Experts of a small language model: 8 picks a token, a softmax router.
Below are experts of layer 6 (counted from 0) of a mixture-of-experts language model. Rows are named router (the router's row for the expert), gate (a neuron's input weights, with its number), up (a neuron's input weights, with its number) and show model dimensions 0-127. Each number is 128 + 32 x the weight over its row's rms, rounded and kept within 0 to 255. Numbers have three digits each.
After each expert's rows: a language model's description of what the expert responds to. This comes from a sample of Wikipedia text that the model never trained on.

# expert 52
router:143155100180094139144180146113125121100126150146101124158105145165131185109139167158083133120128065107059125118111080140194090116130165163125109096164136144114148087084088166097155104175131135212142101153192066088101223133143167134085154095110138092164121184199190119097116143096132119103118102089101102113110121121133088127099077130151095158134092090137119156089124117101108159093147
gate0:143166152160138127109129165123122119145092165123099105156085128165068117128154098154142093157128126143136146075149079088159157143114097094181135128120097072128114078143079139142188087087173151164095068077115088066135147153070161106067162138130114110153153061180185172177116127085077163099145132143163153153129031096128146175094167146122152152120116119129114144091140098107076147140131
up0:129115116079144079148106196232151132181138092081162106188101115183116115084135087135098066113116175118127105107109096163104123147194154131154139091124130168135115134117107068122096104079101157084143144135119161113090088136109161164126113120086111131188135121090111170106152053123165146126145157153107091172190109148069100159122136185086149118128114119172122084122119084113125119159081
gate1:094135125149104100160119147119106153137109192093122190194134102114148172124137115104091085106140169167118158103105038087030063103104116085117127127094132181074138122139147139103160079164113138139084130093191118148124129120146169188106186178115117123133142158139107149100080068048156087126096155097131147104140134150074120146086141134087109110123088180134120096113123120117102140094145
up1:144106138139138095154099130077071150161136177125102107145109120108168158176169109126128096120169137174115165147103094159083090133086112110142118150097123153086169128096168134165120076173149121152119155106158000133144194155122152168165123146077127171131120182093111155178109114093162142150126157148124147122101154124115094144077100135081112074120097098099076080170146156118141117142109
gate2:083101151163122124091124135133113153188130164139119136142074151107177131131127081084164113127131132122035155144094135167056104181112108110133151156132092099118122084127128171100112116166095141163163080133148076091165121118122086149158175177109074114175133138081123138143088135129130102158092106072129064097174147160121054157140127146124090100091076151215141140127131115157193072119129
up2:133108122105124137140166112119129131129093154126172169136146194102099158165156113100132111161123093156072110123110123138120093142096117135110097183132093103069126136139123124085158143109079122170078126183142127140128162111155080138183104075159106156194204128181180152099114156072118130142136103116127077129146149107183105138088202122107042148143042101124134098135170119151178077165080
gate3:110108175174197111164159190128119119130113146103101148106119157088113114099081128127129121121136155111142121130141163169166165149089189162151143169165108145181113106113115132069073100157144144140150115118078190121119089129133072123113149096123130139089103109102206119219128055175104001139117087159117126093120122094127124135109133161154141137151159132128125110135181120112177177143159
up3:107119123138139157150090090157112119091127057121067170122160121104110076081096169113128151101148084094082143152149128147198071157170111094180148087159150158198108108158154130106185107113156176128188141076133200178114131097164118148136136081100144161110110113182172115159098142134134081177139092129098141144075090170138082096100071157129130081180150128139139139147134109109104164107148
gate4:147103090176101160165101147090112131110137144212100177107157124142139133109128093193105134134150082175091085111108195127106115119090148149133117124123141134163145105131127184102104139160129140197138120160189078109124152161109211166177135153125157184068127126115102112117133165069103150163135154120126084159142064083206122143106143177122099095091115111123186157160099147085159078149135
up4:129165184146111103121040093144056167145126063076147037166097099098084104157100115069166139114083126146120180128161131125127138132163154106187116124161102143150136150155159100151132123151100143126161073080085100143089109126146094167136102102181118149156161121126122092179109086123124158158101127093119133132114162103105120139176112160134127162147081051170112119189121137163139166117193
gate5:090141155180154167136178128062118165072167115115107099100136162099096139078149109166103081115102106156098131099122110129177110154163134074149143050127116103076141080161084098131149117143105126084085078163064191120139095198141135129121098134152164104166089162191120110127157120077104173123170154127079123134134077121078120081106151201129099153156091141141121124157118145122143139071140
up5:122153089168156101175120125168178127070076092119137045128106159137155123133118155155150131168151139154132078136151154121098156095114143149123170102170130045122067137102135127099144208079141151137094166142096136173113101140081093121114103076149079126128160105083132103182096109146144095133134131124106155172102144087128137157151185069146149097111134127043120144179046159161101120112107
gate6:148087111108151171139142151124107069074118074195191135143134063109084099141099134130156111132117123147218154175105148132170093133151120181168143130158142125146078104170125113177106133146143101145128153123156119168141130106133155106174174133117149090156101098133137088094121117101079157136169145132138205160095155156141151149118109083140046195160100164150161143075111134124041149100151
up6:092109118138174087068138151178145153136093173093145137169088098167052182088133109131093162098162101151106121056089072133153091137163140099125114080141178179120134099191128143091163138103109145182064147183134094111117081145177038148158094149115121161117095107106118183116143135178169122085104098156103105121144152203151112126151150120129138129159119112127144123148139133155108108081111
gate7:213153174105114104139121105130086147083134146118126107120131185140084220112121097138129140146109088144062145094154130116096103093111096119137183063127124127121134116133160140078163106131164140226158179172119152123119120116071144151098100102094091156196110175117126160085130144104126120058105092111117132139121115137128096149140068146179139038127150151072078123092118124096157119132124
up7:147155145110078140141090131102123137133064178126127132083177125138115070164108155164155152139119113122139112075136098141139089112180108151125133202097142110119142105195178137122077177121131119144139141112098133143158180105081155128128146129093069113152131077122161118108163108084116109161150052023111150113179159088198095156141118139148060106111104146115105113188141113135164165204137
Description: Foreign name pieces. Syllables inside French, Spanish, Dutch or Scandinavian names and words, such as Jean-David, Benavente, mémoires, Oskarshamn, Van.

# expert 0
router:157126081129131122146143133129136105155178178131114138130082160191109151109116165149125147116183107090090101094102095160113059122174166188117113141143171176120160104094120141099154112159102094189150044155153132086124135073116142134127179113080091043100103136171166109115153151097177106088095108073074073069109162119113127072120101145171090152138130124180123125134111113128129175150155
gate0:100114166116125112157119110106164099153111094131148066125074051168110149083087154137135103171098151177133070080167082143113126151126107113123123149130208142168132184091153161143130135146104112156134135084089136154153073099106120084150149114090025087123102106165135112137087128138099151052124159114135134199087124185125154134069077163107145123133113157136148177084123172159160107125116
up0:152139093105103163136171131139148137145135124170154182124190216113104160159178130133159139126048090116153077188127153108168137152129070117123141146132121142096114115192104089127161180151179119089129073173170112105120152226133141100117121092157175115100148142130119146103182129127134100116159100122151136152126093099100152197150089105125125099125182070109121096107161087119158178151180
gate1:152127084138153132119106195160106102120123138119141129166095158151065159113123192137054155179120024125154104128099135109138097118156082156138108111148149089101095150153149200098137107135189189136097134138104130152092161175126166110159157132117144179178131160164147175133135128135172136113112148183104113167150134162176105155106136122147129182149126059075107106101136148093148214086133
up1:076098144177106113144075087129087094164148086117148161082027115137163124158110113125120110164147157160196136143085134087112130155207091183122145147162114095081113134126144167167186138201142134112128128142107154161138090148112105153170125161113101102127145187138082170124139100144127124158098176125094192112141184145142111187155105101154113075130135087162137165124112146099189174150134
gate2:117143142077071148153128120082121094147097102194168116086135154146147138143175086152129099179137158064134117079129139149151164156089168083121118160136115147105138177125086129116135077069166118187159089190120143107082207121107175121094117119167102092153158156092159094122131162149135114126120136093153063143166092179183162154137146168117060119114151124133099143129177114145063088173135
up2:101132115123095110121115123113145098133163112163147133120117115127144172108106101133105114104084081094171140123180123198084156133115149116110144156116086158077154129092137156112041117155129058140143195085052107142086085149134130161135206159129152125083096113139070119074162184116187159064127087131159135113127111092128120149185167190140126091161130124144127178155127147204101133142095
gate3:191121150159139114108124081095130082102124094129107155128147130164043168159184055141111119104151181056139117110130098111116129116093088145136115116175108166069147120146114153137177108090101135169130101096126160169174127182084094114178076106082136160163179123182127162105178124095199205148126150161108096128154098121113181091098174145137075142122129131125074121107115141148132146124109
up3:181163109140046097163134117155109031146123118157104142172134110150183152119147121149117138093118155184118129154131119093119159112128103138169153086131126178155118174124138110108111151109085131129037171153131127104150149057141086124084116106096065137118137087170067128110146139124147113108091116104059136097123113107043099130144170126091128121160180111051087157123076121085122143152096
gate4:211095151127104124112115085167147104161082175130140163142102128113171108090068160141167114156107046141136089092144122099129120161140138176092121133129107118113124113114151103158177118189142177128169166106179119110151141049144124117158138127105170101089116160159112097127171179116090110162152134083151163118056119098066085062140113109188140132102177158117117156121146135062170084131098
up4:176099091150127135117125090150156111158098128147150139088089149145201106133063118140154101209135057148193107059187123087107111170144103115112109118136159118108142114132113141183161115164163153157175139154114145112130114044095143098130150111111094083084139163155117148146161161136087110100141123119113143136086141096079109038142143112179147095114157102144115197098159103116178076156095
gate5:081096153136129164160205167105126139117093077111147162116076120164121157133123126109094101135158094075099076122130158122120163111200095190156146132065152096123157152127118092149085173123156122098144092202127145151115107120116097123103114141118147104124124136190127159148136072186157180116070165077157136166087155175144118142133135092110157056095147178161118124163053090150106171127152
up5:142133136107192111110110152089142094116133172132087123151178120135147112081079121178144129058126101176179112132156122105111091155169150161135143118132112075081098064143088090094107105117177169179134137100153145144114162113190186091119133125103153146146116048086107167179163119119042162131175140124170159154118115133160159147124100131144179172076073152152110134080092129108139072101122
gate6:106099170088126119122078120124132135122163130122090137119134081108128153135109117105136114133165103149099144191134109188108140101147176152143155104143149145104091115162184124157071147106118054052144112181117152125126097094155115147079087113143068132099095116123144176168169096140188134067126147140137124192131162134129121092141174130159140148146104170187080137144208050132157090115218
up6:148140130107135159153166111140148083084124110144127125074145118151150130096169149165127097110186191178163095103136160060114124121112066025092131142083121119149137145182090125149187111102150135193109158088127086105165129114102159155121127214174104109191121146128067173155126126129096100153133173122140125108150121152113095184094153139097099134116178075065136100139149127148094117098167
gate7:168152137115114134120168126137160121099066132192143121135050131157113146130149160065158143161109143120122109062166111112100135126116130121095099095151122111228140190086088139137159109107131063160119114117127114167121129102119096099093128194075112042136082123126166084126140118135170113117113099119166106093157097141129120107131206150172075162106113059123137139090159166143068104103093
up7:053159084087144147138105162123138129119197195127140139156153110099104130099115144137174143097132113109166134158153101134097074101071136130134171102115155137079121141156138123082109147168138105139132142130190103069107136110178160159153194114113196160139114226104102108177122117169130114141187121063146113143169135096110127137095139073164110049083132149153086121104147091079152155126100
Description: Proper-noun and word continuations. Second pieces of place names and compound words, such as Zealand after New, Island, iss in Mississippi, life in wildlife, ery in artillery.

# expert 8
router:169129112139079098103119152152144104140122172189129092122108130156101114095106155175118150114134118116097089089114106138124075053135135130105101142146206160128138117105072180142162071159070115173131119185124130126131153061180158101116193083115123071133084111151130079111107194119113107074076110089108149129105153146111137106121102116161088125217065113179147132072106147147112152136136
gate1:192131122094142111170115087142136160161158181153094057191205109135099161144074131180168133100118030111097104121111151143149160063141161104139072157173128115092123116160147153104124139127136120093168138122141127140126181133204158068143101118102140158094133122159103106166127081096161096097153110146127097125141109129190097195085100121156112149163124145129144111121123128062129141066155
up1:170103139094151151220133083062115091172104168128146127181090119208130160166121065160148072103089085134099115119109091097105160167164146170097100154158192102081134140095146146141151103124058125114115104110097151194135081073108106180166073109170081151107123160161167162109147141136145123106100125128147112152192099138111129142120128141133170089109101153154142137108182142102120128146140
gate2:142126183133097096175092108155095154105126128105188117164167133148069146099148072139206146117125115158076088132139086138052087096159106117129131139143072097157097129159097134099142126111123131149173168198090131149150140107183123058084065104119132091070146084128072169085092132113110127115129121108117123202095124133130110132104165097193145111169133146109157089110116126052151134149114
up2:121105106099152128110072102169137028148084067143120075155088152146103088147103065044118159119101198189112146132165085105149128063140150093170109095099153058107120100177135143145147144152153107083059113158131089098155109113137111128110158081193098134150113151129128123096164115123163165091144143097148123102101160159096101149089146091128140132136122100123103117183082152133132167146140
gate3:075148118089085072124138193140155179123162159151150128106155061122113140167087133144144115135108118165168095069085174173096100096169102100061104155115156162169112185106130122127119114146059107071109155103125092103162126094114133134149110172177064117121114147124172136143092180183130144101071105156136116182157157150147103163093134136134119140214150079156122124189162129144136143132151
up3:141072105160136208104133058098108098139134056046132072149111162142143196132128114133175106119134169127161124170116154175141137139126121147169109114139130139122133122128142168089131161138225043114148129100136127128130075177110084130183143102100092134129150134091061134086136109104100086088224098129119122127122142089154165142150114126158111105131130191125141139121131097181119107093135
gate4:147120092170134137139138104140150154137112127173099100172124140157132150122168159134165096085120122194125121163153105182143162138113196153113075131219164102139144126053147171164185130152133150167154206129130079126097143141200065176104110113139103166162098110138128084108130145140100153216105124107116157128165152105067141146117080131156065079139103085154138121122159131140137104177130
up4:112121104135182112171135077132138089151138085141137093148145172113203128085092152121167127133122178121118126154120180129058160103173191099175095132129137104136112158110094119197116095125126151121181150093145111135132131087187067122123077115130100101147165127135062104150186125115115122223125148107106149148133155114150138118110126137149143071102134078105089154113105181157143059172046
gate5:146110144112114130106158071122158137119159094141154128133137183120098150118146161136154130135137080203077101070099133131141191136155091095156060134119149137144163144130125101175091151151169127075121122190126115094156155112065186164160149137124104115101159085147153072142120181107126058145166159070130129160192119110133113114110112112190111165158085159158080124179189084157069142100147
up5:137129159102079111146154094100124133086097106135140113109134156105082112156149129104131121142107149207048071102100175110103184169200109107172130131068124147174140128162115089152091128139137110143141160171129148118135108109122143172151069117073116126109163083102143112162128111147146048090139093071093148176169126142109105138093103127232078106147116152109085147184181141117086157126136
gate6:141139115181117036085114150170162169104177126112095183102168152114092135155156157112121075145135172118106120138146127079091086117099136093093180137128108160182139143148095174138191076136118140134160164117100103111102117117128131119102078074180122142126134131102153124116118109105051143073128130115031129100135113143146093128133106171130075092180109119120149153190152130071195180115141
up6:082122114137082131145145121137130090066135108162152120152137110136158173151115125134079137131129130072148098080075152157158179132109153126160103116049166130113128176079090125129094174174142106075108064145160148095093099101053115106065108136147119146151057143059128141133135082138152114146122124111128154090102174034113099105163115091128136173153175120102095157106095109180148094171101
gate7:138106128130089097040160078114183125124090120152125129090121123134146134094127081134138069160147102117168127131145139095090166139107094104120142119100099140144122111129037121199116113142144107063170094131143136141132187150198080166130207082119080129083087098137117129132186181159127082156120093121117143148177169151184128115134110126129063138147110191161131081109159116149171113090094
up7:121122128107090115088137136116167092075129150081074066086108167099154158076217130069143097151125124141133190110102110141133167068148114097196144105105103128151154084104078088113118094137173090116083176090141140086128174094124158151085132134183122129163171065110094126098160127204129129150126125123111145088146145185135109122139148130157123188159114130122154101144138150190164166093098
gate8:160160114134099113157142128146131160146114153105103137159073091203065130034141130160003114148149169067086054109143169141109123106084134070120122062155112140166110157157073172105119095110170142124101118127090095112105145157118125098155168154101152141131124108122127141096093147160167122130090124174135146164135117102129173143147157048126136131117092107078092125129098162150107124100130
up8:063194160106146094061122111137131101120158066086140130105124188070130100144130174197105125174131126115194147091115106138173127151151111135100093130124101155080096045101174120149159146150188147105168142108132152148134162092101183132118076094148114155108108168110144129122170124119128087115146105144125077118116205156157101098130134123146093164160180190104152140107135075067124148088137
Description: Time, direction, table terms. Nouns for durations, compass directions and statistics in sports, transport and geography articles and tables, such as years, months, east, statistics, Height.

# expert 40
router:136164109150126136125133136137132127131166109152091126118092172133147157103130150144082126111122098073117091092114122168167062125116162181079090099197141157096156100104088155089112106139119085161134082184162102111095184092159151103110170110117087103127085156167204112052123164105190102073119075110087066122084159135065138160144065114151100173118155129136141142085103084149105130131113
gate0:112160128120111153167155132126158101105191110142119140126178187164183114087143055029179133117147097152138135101106133153154130172124135161158053112131105088198126178106131119108096096170110126109131155131147051192182109075124086127142091149135088158139101149118145131134093139131146176082113146118054099078124149100111134104165103150125104089135144089101103149167091178154111141148086
up0:117130108183106144132113152140171147090107102087185158108142097120085112183156125167120118143087118133112065159116137078087114084140124127084144122125133118116070147140147134132150195055124153055121098089104130114140056122082142061129136176171116112081113119144082174127168098110117111140114136093180133114169140116121165153070144105174130130154100178094164177028103081109118156095135
gate1:131088191095076122108105165120122117122149105093137133131147126130147146128107134048094114186128090037169143101095137157198151097107110119150136171118115063120187095123123112107085088155079087143184124082108131123064143106101096105109109142102068180123145147147104154142159128146165160124193132131168118129128192128141083146111067146156108200105161084159126138138109113154132106057119
up1:073105146102192102090103145115099167115193098154179112182111130166108098151117091104157103103130146171161181191076107124116108140132082119087096150189137106152150143072098083159139162163173073082143139138111146121152147103103091155139090148084117117096124153143126115182040161121126117094102173117109164093134134166085149130132207080129105095167096169135137129090182148173114130147142
gate2:106119150094119143126096157099151104103147126171148139168150126153116101094114143185149101139109008088101074100128157225137166122153129141113117145091111151125162144140152129181089195151124095071126157155125109116084135050175141135067144093099118178120126101153159143111066142106139167117139058153106106159115138172177112082092101075164095135138126133087112139101146140099174159118115
up2:152112088138096115133151136122130159098127117121123160115083166141110117122170149137112159130139185157117112093046137130143146143143188079068114126141156112034130134109078133090198098178139152119148138159165147125143162210109160108180114129120067124117068153133121156108131193116091100135142144097125130092172120122084097119126175172042053140120139122137136122069129138112119090097057
gate3:093152112145107112145115143147140098163164137104090137143127139113164090131106162224081134058176167115114077095068089120081071113146117105055166136163127120139102115120115101127130130127162104146144151125176116038121080093142125120091101153099108129135180107125137086122086171097108117196165136119137134117148117116170114192141127083172128096116144145175107109136065100118047104122061
up3:118080112097123157176170147127077157147215097164152157113125169138160092143136234152150155130151175095152102073084110085172109108117156119142128151112117171188059117122125089149105096137114121153165101129134136107130084094106139156125152139071139050090166082165140114102061171070139155119160148134124093098141111137105160144104112170161083085124131155112064119149149135104164144126103
gate4:150122089085154120151123169134178109139124143121175165130141084105126138113159109193074218116155140141128123097099108138092114060100110077067156085126158134131172165150098119103137118079116098082109148151126154127154112114117114091061127187122125126138055130096128157183088155031119124085081078147109087169144128136107100111170129106189102116131108127114082182089101109155109092159117
up4:137102107082178116145102158127109124110169153124176101131149110109144090103159115167103165133130143124111082114081160112093111055084131114087118146136122131124119152177086103121075120052159108141116137109042148155129119105102125161087214123136112138119063152086118091179148151045093123121113135139174057165143132091102169117162109135117071092092131137107088171182162102143130074178112
gate5:104180131123142163130132154213102143098173090138167155121120157155076113159166168130108086081153121077096118093173159102168107121126066137084177173185111114165063161118149136137125112094141157163106103111174140119156064176110095062102191163097124130184075121121097172139155091182115154135112161115115139119146153136114092121145080091112111190118144167143130114090156144089092171134109
up5:105142085136157095126126150114138142150175163175131123126079145128107152147107122096156145096125182121150121165152132166081181100166122103100175111130157207124121152089137086111082146143036139076142116143058130143157080143138124120092131107120140174043189139096137097148187075178140142159106136067134063107128184125138140074185161117169168091102121124131170132157117118147146167152099
gate6:094130139114128150089161124123135144166073132183173146165159089129116093081125135055144123183138100115148076104076126124139131142160123162110093155154141094154103091077106161128064155172152087157150119192147145093137056135087092129091131171111082108127063155121140136078089093124139092075103163131163173144056164187104145134131124063082138156124133152162138190077125138150147118116104
up6:137101166186114144073141147146147123133071138119201120133051094157120096156120112136115125175117101086149146108107130187135145122143157166085094133210126143136124143082105186107115131125106134177151078207128169097121086116108118119127125169102146140085094170182111123094134082148143129087143147124165194120056118141116207140111079055098133170137129119145146159081147173165137100120111
gate7:149114170162130145130192130097102152109109119121185072157088094104084153187101085070134171063088100146148176158140127191118067154150113114113090080146093141162103134102105137098166119106118146190086120196107081152105162139155125147083116131137136171097159105142121131196085130191088164132145105091167090156131108078083133146094104141117140108112118097089116127136131059192097133112132
up7:179127061149142104124136149083175124105113140110086141148141112084109099097121127182100120159142143075151127135069094099127142133089197065117109203173147160120170137182176124113110141141091080109174142133121134124137134115176137106124091117148167180155121173135154142127139156101153066125135102133095213108134091135163160101064123051147098111173118184124132160102141128066178122127070
Description: Name-internal consonants. Single consonant pieces inside proper names of places, people and titles, such as Cockburn, Pimlico, Playmate, Six Flags, Bragg.

# expert 60
router:171141065166138067107141133140144105144112122164133084119133165151120130090094131123084129116123107091094048109106110137147117048170128110130123125118166155114138115066054142085183102159095096146097085134125118119133131053185137140128178110090108093114095146147141105103086160131121087087091109115104100116049157137128106117157074130186147148174050121148197157117102127190109140107142
gate1:164102120153107110130132113060126168107156134145084116144148155148159116087108084111127144105130131155149148174177143151114102112094133157144149103104132148135135088091101075176149094094122097061065121130080057059136153131125105171155120124105129142109150115078162096119104143174119019142038069129060087171123117130146161131136095108153183138131166149141144165143053145106154110117147
up1:177124125124135125126105118086088159103103166143043102158180119095144112113123101109116176176111144160116143124192176156166128139077166121156133115080133092104132147098109066151126082121091150118094135075103131081082125111069129138165118137101102181142152189117168094143065176184123109129077118150073169120126170123135135118117095067127177107117092105137115150185081140043112138132088
gate2:179135146157098076149158117087192131109136093137136158141153182130152124137133143124139070079097086141084118144137132143164117124165113144130174119176115082150134076102049089105158122129180129162129098134127167128118170141185159055128133178110149185083124087168102141158188099129144117203108163111078162120050072124099131153079099095137162123109127090139182117140136141102106069146137
up2:141171127093136112173163103131178127167167105098097170098107216153130100175174134119106135089107155100087081133112129167154115115125100139100118148223121211126149136133059110155107096121119091148120134110095197124085122151060112081155141163082150132091111119129113099083087114200099126157102165146123144098209083143137117113081123108178120111138133164142105087119145143133147126179109
gate3:200124114152168102119121189131159206132166157073154043137105128120123133092144132123109175127170110116075068118090118097096121138063143137175117098149094129160086147099088158078152168162165145198117104095166078150138119088168122133132179123144163070135085114122127156147157138139152049140145127130118157121109143132057125095173068174129140130124175154099137154123123143180111151142115
up3:203125117151175122151151137099138166157117164113142093106136076085138144146122116118171136129109165116118134089101123073075114193081163142178156136187075141138106135107107120063172138116098172153132088061126106158149091094116135127131189156164139088161081133157091196151154081101100105147119187155087119122154169148091182116174089166131169154093156144097163147175075151142154091150125
gate4:170124118124128087146149143114098098164139104097140087117154088130121068065157148091069148128110211116190125157154081053168141085126129109100121161127131091088117128094118123133177129115131118177170111114150167117132093094097059108163090064100078127123108117169104151140162116115127112059099122141144116132116197106120094088088147132102163136123073115157115153167103118214163188167135
up4:106157097103123164158105151091176133102118172128135136143061179139156145136114098160122119148182083120083127129130133169081156169104084119126187141106132102195103127135108095090122198094106091146145063141107072105139128155129142086109140146152133085088109112119113089138133121096127141231146207102128142101165099171094140141152121170205166107070144130109116140081136135062083093128162
gate5:096196066111104139164134105165101166114105155101101141114121095155067074086135114179101148159110101164092127148174099078131148111136108130115143155119142124150176092121112171124158144076108160098201092160087154128111147110117124089124107149129136125139130119178165126173069148104114179192127132151090125162112109130129142115164173143157090145088077081135237110157073139068061128113135
up5:131154079150063133151141145148156108108141167165111132074167086102149083117128095121095145183120132154151084140148159060139123097182146109126199120091079111182128141191171115114092117118163169123157086140137138140123096097149122105133119172115169128056107149138115113179134084072096055138135105150091048137113119169125106056090057137172135149107129089100169127148106137099155128152094
gate6:137110108148183140161114115165149104123159085104159119116129116121108113084113070104140190109114065160123139142157106135137147115145172123110123137098145065157085138207123121095171194183115131146073155153164130165162118169113102204086175189163158192125086159115126144125111147107113146113137128158131108128094184080155096078141095090117088128081139157141178091177205122151100113150089
up6:159075171168115092087113118155151065129186161141160137138105119069124124096127124136173070144080209121152120111094122084178155139051090138122153054178093130136124123156141160134197072137178133177167128159132094156116134112112121105145170104145140122128142137112090155158113127203154083132072145141162120114158119110157137117151189110088062130131099144129112196139171119146118170132147
gate7:106146091145132112149144140154158127125082060056122134100145067115129097089134110099090118148090067074139089133060075081201103146103108155156158165119153112107127163206065126181112108067099136126099140090117097184097111121136131075123104145196129117183194135154080149121098071130091116145165143100100113150111122104157135083112127165142133116171134131154130156097142151167158135163108
up7:166118136150158087120106151132167072103101122122103192116135058153174088125140143154174095136101119144150124089137177132149130133138112150118156194171167088113114144190095116128072125127113193154074138118101157135150085058147141143091163149104055169115132093157098119094156155130179120128092123136183134095080092154105156113117146151083114147173095099186134133136047091084179083133151
gate8:060135157151133149123159159162114124084100159182155155132162200167169115097123129148145143133167145156144133100158137093109102060134117127136152164095145108154075107091084093067114119112134156092200095122138131074134142142179080074085135084071126153145134121105164082123134115113133172083139101116140052094077148142140148164144112189182143086171095109129052147131082136102094129103153
up8:179174113133112082121120112100104124143159113096101130108089112127124139109186106109096109156092091105173173075110123126077114180171192122136155097188139144158098134138161184127121137168149109116079143141118077156057172185140150162164175147159110129121092135116128181127131107147155106154170202184171183202109135145112092139178062113095112182134160134137153090147168128135131171119094
Description: Infobox and table field labels. Labels, brackets and line starts in infoboxes, election tables and taxonomy boxes, such as Genus, Species, Label, Total, Liberal.

# expert 45
router:133136129155137075121173178193149087146154166187073095126051163184109143110116143173088174106132132114124114096151118144129059078147135142123132120140193145112169120088120154111116098153122132131134085136117121107107174098151125115114164118085076082116094137155185101088077162109155155095095095115086098081061172128113106142133063125208097164157140102136145141075122152135072155125154
gate1:131129119110159120171168112160125115122142084113135117129189120094145148102118118123181090157134088184106114130149147227119113079193111126128147140128117162118174098100128186167126113104085162097147141077129157147145114119089082138184098165137073096116172191127146138097110100128123121101130103149118177088106152181136079126061110175221118130160175134144098142078177143149159076120188
up1:111130147075193130131155120129121055163205189151140122143158109089151167140207088139159129122095159103099140098185104155184181108092079137096155114141134180134148141123175184162110098105154144180118115133164139074154155149186098144140133087132131082133137179120084155074102117111168084137084111167152166103156116093094146085148104087127132118107102107098112123061161154147110084107113
gate2:138174087154143202120109131140212130121127118124089085117103108154106180077113137122165086134155157029155168061105120125034138101121132086144139127174117100101135103109138106103165166153180106085132131126125164114087149166173101111117163113235116125144132146198146115114082123103128111121144158145099101108187102102160129178157111175129143128079149136138116155143123150119121075121129
up2:087108119118147176124073142155182174137076186153123100078089136176096139107142129166169112141150150130093149094168187123116158158158137070135122091120105131131077142076156070118113135157168120083115143105111149134151057113085116143127147135222140169142098097131113151126020130142097162126131168150131172081169124100164123144143137136124180175087154123164140164083177154125106095153115
gate3:109166109102137119090118187129139100087164126132110120148104076041063120127124112086121174094153155062123179110146151080104086084067174113120122178126115130124168127132113096115130126103120103122114145091108136076118115131087132089145186124093071133109107116165146122150000145094139125135108109143147116171063122137125163167093116138134147157087137126159135124168091111145100120134103
up3:126124139122139117118076166109107072131203160163128164149119139098128129104144121130108148137125130104144160150105124121109088135067189058110155205132147148086149139126097152128055106128139147128112154119104135162118145128144134119164169155105070100110045110164163148152053212102177161141073149154158126204091137158187195113120128156102140077148156136162160110102109083122127096150156
gate4:151142197124119086132139170105116136097075115155073132141163211184158152143064163121160162114154144138147138088111149144130074154122075132114118111132094110066181142115099114140162149124118126088157129109157084145101169141138157098149102124115167232138151187117117105121157113141140139115142106082098170096111102189133182134070151185118147152133119202061100153106151141081101096099134
up4:181106122154105145106116085143168091163120130112140112121088090140100095110160130130099136163123086091119138142150107140165178117178159120124130087100147137178066108087159127133102085139118102154134150146151191140118089085088086159094152156118122094102094047109121117146107143153105121050147132139154139164111161100052060087169147077173085123149140032150176123121132122173095184082103
gate5:157161128125129139113143111132079106126073195141109145126158141106102111144141181141045094170156166170146105097089101127136054150124106092143177081049146154129118160154090144112132119132144153165157142181080130144057128171097130126072136093121137083135093150153172130098143180145150164080145116110072082151167177173138086171116200118127152112088112145109152137104129116145057150100107
up5:134137164080208090128077124128091096147082115117096150087110087097136119148163080052153112149154148155142151150107137140100107133089079113180181073107149108138161161152166101161077126120123111123124171106087146143138111174113088145126161132172147114112141128119105201133086112084147175105085149131111120148138121064109140169120166091186165139053164082148164131067189138175086132153127
gate6:149118151154134113111196074189085119187150057116151088109109159114121106140148161130091120205114122185143147115117135126113138110099104123088108168142086155140147122147117167149105116068129120133113109096115126102110107173199121100116113209091107083137182131160215149126178119139123137101171126076072141159128134151169111174157118149176119088141113088132135112133184159171050164101130
up6:131147131181116123110144083075075119157108149165065108091094141129095118146128130085162179114144106176104127145153181182086020115094094119093117121085083132134145108111165122156101099098089137140118066077124153120114158121145119092101130185111136097138144106068165148131130226164106115143098111129130157142120163145110035125117140135173133115097120082129075066117128125134142149068140
gate7:159141142133132101108161140140181115110110158145080150142173168161168138128147183102079135239100134096140151153162105135150103134083127186157133121109167141188096125140119098143098085071140141120114101136161122169131186110172123118132140078144109131143060111115117118096042203088125132109192127087153131074081112076121123108117109112082144140102140103108158123196061108143122150131083
up7:100150146146161100107146133146139082098119075085142162195147166116164146100137079144065131171101118129136117136172142178113104094127119122162167086064133143119100126164155126184073132163165149126133140116152114159132178064157133102146120096172144126127098102077154078060075185142095166097142091156104129102038152074159136133125129096172144142141152106137164123195096107131094118170065
gate8:086103124099103142105167137149115115116113074131127107156134203123081098141153115117150131110140151122139113118144130109143137182085150101133150152125186178160150124149141178140137148132049122140200102131130132093117160100114138133088093156093150068101191141129153073171112153152151170112116154136197160190190145168100185109044072107123096090094132062111108117078084148155175130163119
up8:149145117129132134115179118151087136145153134111062155120108122169109102079159191119178188102093154120095108074118110148149184086096134150138159125127150157129104125087111143136153106073130145100180102098104050120147114156170140077077109129077119068061179142108140074083091107157184160161079084125149149184123180157111206169120095143097163117136129123169097136148107119143117137124081
Description: Word-start stems, media. Word-start pieces in film, TV, game and ship articles, such as Directed, Arm-ament, b-out, dev-ice, rece, dr.